Weights of a small mixture-of-experts language model, trained from scratch on English Wikipedia.
Size: 14 layers, width 320, vocabulary 16384, 42.8M parameters.
Experts: 64 SwiGLU neurons an expert, a softmax router.
Training: a variant of Muon for the experts, 273M tokens.
Below are experts of layer 9 (counted from 0) of a mixture-of-experts language model. Rows are named gate (a neuron's input weights, with its number), up (a neuron's input weights, with its number), down (a neuron's output weights, with its number) and show model dimensions 160-319. Each number is 50 + 15 x the weight over its row's rms, rounded and kept within 0 to 99.
Before each expert's rows: a language model's description of what the expert responds to; "gets" lists some tokens that make up at least twice as much of what it gets as of all text. This comes from a sample of Wikipedia text that the model never trained on. Tokens count by the router's weight.

# expert 62
Description: Place names, name endings
gets: ": ", ", ", ". ", "York ", "; ", "y "
gate1:69 32 65 63 28 74 67 76 43 42 36 59 58 75 77 66 42 53 52 71 65 42 57 36 23 37 35 57 43 47 85 32 48 28 52 55 70 56 52 20 67 53 42 74 89 60 37 67 67 42 47 58 39 52 51 59 54 11 69 64 47 57 49 39 37 31 61 71 63 53 57 63 43 81 47 49 55 50 57 73 59 53 50 78 62 55 46 42 37 62 41 42 51 60 33 60 49 61 54 61 36 41 52 99 76 47 62 66 45 48 59 59 38 24 75 24 36 60 65 68 42 45 54 81 46 77 54 56 44 24 45 40 61 50 57 54 40 63 21 28 60 38 64 51 25 68 46 59 52 41 38 28 61 49 56 27 80 68 72 11
up1:38 53 37 34 66 10 33 19 39 53 48 29 47 42 09 67 51 58 40 24 31 39 42 61 61 57 45 45 48 46 16 59 41 70 49 42 55 43 19 41 35 45 29 31 05 38 69 42 27 72 60 41 58 43 48 33 49 62 24 44 58 48 60 38 65 70 49 12 42 49 57 48 58 22 47 61 39 51 54 15 53 39 48 30 41 63 79 61 60 27 53 36 59 55 66 53 23 32 64 49 83 50 69 19 51 47 22 50 44 59 29 43 76 64 25 85 57 64 35 36 56 33 60 28 36 50 40 40 54 64 80 72 42 52 47 35 51 43 87 67 43 43 50 33 61 48 56 54 45 50 65 66 59 58 55 68 25 34 30 73
down1:31 27 45 43 50 51 46 38 51 53 62 52 40 52 52 59 58 63 49 42 47 36 30 64 53 54 79 65 44 44 43 68 31 65 42 48 33 55 41 23 40 47 45 24 65 52 64 31 58 35 54 50 14 54 41 54 43 29 59 56 50 22 60 44 21 34 52 49 37 17 53 33 24 34 56 54 40 38 46 45 34 54 51 62 72 53 56 42 71 56 78 99 62 55 47 60 57 51 76 36 52 45 48 62 52 48 67 54 44 41 15 39 64 50 64 31 54 46 65 71 33 41 54 66 45 27 59 62 47 50 35 56 75 58 59 39 39 60 37 32 61 47 38 57 64 28 57 47 32 25 53 51 65 24 06 61 80 26 85 41

# expert 6
Description: Quotes and sentence connectives
gets: ". ", ", ", "\"", "\n\n", "is ", "was "
gate0:84 46 60 43 28 52 66 65 42 48 49 39 39 74 37 78 13 44 54 62 71 46 63 48 32 44 66 38 75 50 43 23 47 78 34 44 40 63 64 37 45 53 43 40 54 45 51 44 51 55 49 45 45 51 74 48 13 23 49 63 30 60 77 75 55 71 49 78 48 31 30 49 44 52 58 57 39 57 81 71 47 46 54 46 59 48 59 32 54 59 92 42 28 56 23 52 71 14 61 44 57 35 41 57 72 63 47 69 11 49 47 61 54 48 51 27 61 42 48 44 47 43 69 38 53 62 49 52 74 34 51 41 50 41 29 31 54 71 58 40 66 52 36 31 83 78 36 46 52 47 83 33 51 26 55 54 47 71 73 39
up0:74 62 59 51 47 50 46 44 52 41 63 36 21 72 43 75 12 62 57 54 43 18 31 60 44 46 48 59 52 47 36 33 62 81 49 43 63 71 69 46 59 87 49 35 61 47 37 53 48 31 27 47 54 49 51 44 35 37 46 46 49 43 88 63 74 72 43 53 66 10 34 51 48 40 61 66 57 71 59 69 66 39 66 77 67 40 63 29 32 47 83 61 24 73 12 42 52 14 58 56 69 41 48 74 53 59 50 48 55 49 37 46 46 55 53 34 59 31 59 56 48 58 64 40 56 76 63 53 72 69 65 69 53 44 56 40 38 40 69 41 50 61 49 29 78 67 42 59 66 39 69 50 58 33 41 63 23 64 75 37
down0:36 63 59 47 49 42 53 45 22 52 39 40 27 64 47 39 66 60 55 76 47 67 19 60 58 58 40 57 54 49 53 58 31 40 23 69 40 38 46 47 53 76 57 56 40 72 80 37 66 34 43 37 46 46 79 45 58 62 55 49 33 70 37 31 53 75 42 50 33 76 39 80 57 49 27 69 43 51 55 39 76 81 46 35 75 76 63 70 32 43 52 50 58 68 61 62 46 66 43 53 40 45 34 27 32 58 27 49 63 54 37 70 51 41 28 45 53 62 27 21 49 35 51 55 27 30 34 39 58 64 51 39 55 53 52 30 33 30 59 43 66 70 60 36 32 49 37 21 46 39 56 53 65 73 26 34 47 33 65 28

# expert 39
Description: Single letters and digits
gets: " ", "2", "1", "s", "H", "0"
gate1:23 80 54 81 62 40 48 34 61 45 47 52 47 62 43 49 77 41 73 49 58 42 42 60 36 47 33 47 59 31 51 60 43 40 40 69 74 29 15 21 31 39 28 55 47 36 46 38 58 40 44 46 66 23 33 59 26 36 53 31 48 30 73 39 73 47 51 61 50 48 39 63 66 49 42 58 40 53 65 61 47 53 80 64 48 56 75 40 62 56 47 53 33 61 68 74 22 05 59 58 46 44 41 35 41 27 59 45 73 49 15 28 62 50 51 69 37 51 41 39 33 49 48 46 36 59 37 68 45 72 53 44 59 45 60 62 48 30 74 51 62 62 66 58 61 41 45 61 68 59 55 28 48 43 50 36 44 58 55 65
up1:27 75 69 74 66 53 68 33 66 27 40 56 41 55 34 41 67 34 61 65 56 70 55 62 46 53 41 52 52 42 40 34 34 56 19 82 73 36 25 25 53 53 45 60 60 32 28 55 63 48 31 49 49 52 29 66 20 14 41 49 44 52 77 39 76 33 49 70 59 51 43 38 61 40 38 59 46 74 60 51 18 80 71 63 71 33 76 32 51 48 39 36 40 65 49 59 17 25 50 65 50 36 44 32 22 43 56 54 63 45 46 36 59 37 60 32 42 38 48 63 44 36 47 50 59 42 23 66 57 98 46 68 61 39 39 74 75 23 87 59 50 49 53 67 61 31 35 76 73 55 63 31 53 22 48 54 48 56 49 67
down1:70 67 33 55 64 66 40 71 30 48 50 48 37 71 67 75 74 60 27 55 44 24 67 40 39 68 52 44 33 52 85 30 58 42 31 66 21 55 41 47 50 79 52 27 52 55 48 32 18 74 52 47 41 51 39 31 69 46 55 50 55 45 49 70 73 52 43 55 51 80 52 39 26 30 51 44 59 42 32 39 47 36 40 68 46 62 26 44 62 64 56 26 38 37 67 30 54 73 21 63 47 41 51 51 70 55 40 45 32 52 46 58 51 69 55 50 60 45 42 68 72 55 35 30 54 41 47 51 39 64 44 79 42 59 42 37 88 78 88 39 61 52 39 56 53 60 30 30 70 31 53 35 17 51 50 61 36 53 36 55

# expert 10
Description: Capitalized name pieces
gets: "S", "N", "is", "W", "G", "Sh"
gate1:53 36 25 42 55 55 55 51 43 55 56 75 76 55 60 60 46 47 68 61 43 72 82 44 39 53 62 21 35 61 90 44 58 44 53 57 69 29 52 35 57 43 41 65 49 48 44 77 63 39 55 50 30 29 53 61 65 55 54 51 67 55 51 65 57 28 61 68 03 58 49 53 60 76 36 59 67 47 65 27 71 55 66 63 33 47 48 57 48 25 66 48 60 62 75 60 29 48 46 56 70 51 63 42 40 55 58 37 64 56 60 45 48 32 95 71 54 35 41 45 27 49 27 27 59 22 37 40 24 71 53 81 35 59 49 30 67 40 61 57 13 40 48 38 26 57 28 37 55 51 40 46 93 59 58 38 62 40 50 48
up1:59 56 62 54 84 51 39 34 58 27 39 50 53 71 51 38 49 17 58 56 50 49 53 66 30 53 49 29 72 69 68 26 62 42 25 46 75 28 45 27 34 64 24 72 64 50 59 48 44 52 51 50 63 24 42 69 60 54 69 55 55 54 74 57 22 68 92 74 70 66 55 34 42 57 60 43 50 55 46 53 54 35 62 45 41 46 57 56 61 27 55 61 91 81 44 23 56 32 54 51 55 60 64 45 43 31 48 34 47 67 80 45 68 31 56 44 36 38 77 50 92 26 53 58 59 40 45 43 57 66 54 66 44 57 45 48 32 66 61 37 45 33 48 49 58 51 29 54 41 54 36 58 83 72 62 49 51 31 46 65
down1:62 14 75 56 69 65 31 58 60 54 68 67 58 48 35 25 76 42 38 50 41 43 32 57 32 57 84 62 46 44 24 63 56 51 69 50 68 43 62 61 64 55 56 54 78 79 40 61 70 43 48 48 47 39 43 49 47 66 71 59 19 62 31 61 46 70 44 88 47 59 58 40 51 53 49 47 50 29 54 33 59 27 50 43 42 31 50 79 71 37 70 51 76 57 40 69 54 22 68 71 34 36 54 45 26 50 32 39 76 47 45 40 47 52 38 50 31 64 28 65 53 76 43 24 48 41 54 60 29 48 66 56 62 54 36 34 54 36 35 31 49 42 23 29 57 44 60 54 25 22 63 18 61 61 31 52 64 56 41 48

# expert 27
Description: Table cells and numbers
gets: "| ", "1", "3", "2", "6", "4"
gate1:53 54 50 17 52 82 65 66 54 86 64 33 80 27 54 62 49 60 46 35 81 48 53 45 49 42 10 58 43 83 56 38 41 48 37 55 67 63 54 64 83 61 65 45 65 61 36 45 57 55 38 64 53 60 49 64 60 30 55 45 31 64 61 72 30 45 54 34 73 63 58 68 60 43 46 69 45 43 58 61 53 67 44 40 45 42 69 65 44 99 50 46 15 39 41 49 45 41 62 61 71 57 58 54 51 60 25 30 64 46 45 38 28 44 37 38 31 43 49 57 44 65 52 56 82 22 55 43 39 55 55 42 51 41 55 27 46 52 38 26 54 45 56 43 69 41 49 47 77 39 78 56 38 58 62 41 43 43 43 59
up1:60 23 23 50 14 34 41 82 33 27 50 61 31 55 86 46 68 49 70 55 44 58 26 52 37 49 29 43 39 45 45 83 43 46 76 33 59 62 38 35 66 46 57 61 76 51 42 43 80 51 43 51 25 42 38 78 46 25 58 55 24 54 54 28 42 46 56 59 46 67 52 79 60 64 64 71 60 49 46 61 40 46 50 34 51 23 38 67 70 71 55 72 63 43 38 43 48 37 28 62 26 78 33 55 20 61 42 40 43 41 53 57 40 53 22 55 38 39 67 44 51 65 50 31 46 18 41 54 45 71 50 54 31 36 49 73 63 63 31 45 59 51 46 79 31 61 55 33 76 34 59 45 52 34 62 62 79 49 57 45
down1:27 71 35 44 37 58 56 30 42 48 47 51 88 43 32 54 25 44 41 65 63 40 59 61 49 38 56 51 61 46 30 44 39 40 30 31 41 74 70 35 53 47 55 29 70 14 57 61 38 18 45 55 55 25 66 33 53 47 69 78 58 52 34 57 62 52 45 39 66 82 62 32 40 32 40 48 46 64 37 69 32 67 47 38 54 27 78 36 45 43 27 31 59 61 76 67 40 43 54 54 96 57 65 37 54 49 16 81 61 51 54 48 77 71 46 51 50 51 35 50 42 29 58 38 43 32 52 31 52 66 64 28 31 26 42 59 30 69 44 40 59 44 37 49 63 39 45 52 53 33 35 36 55 61 76 89 53 66 79 71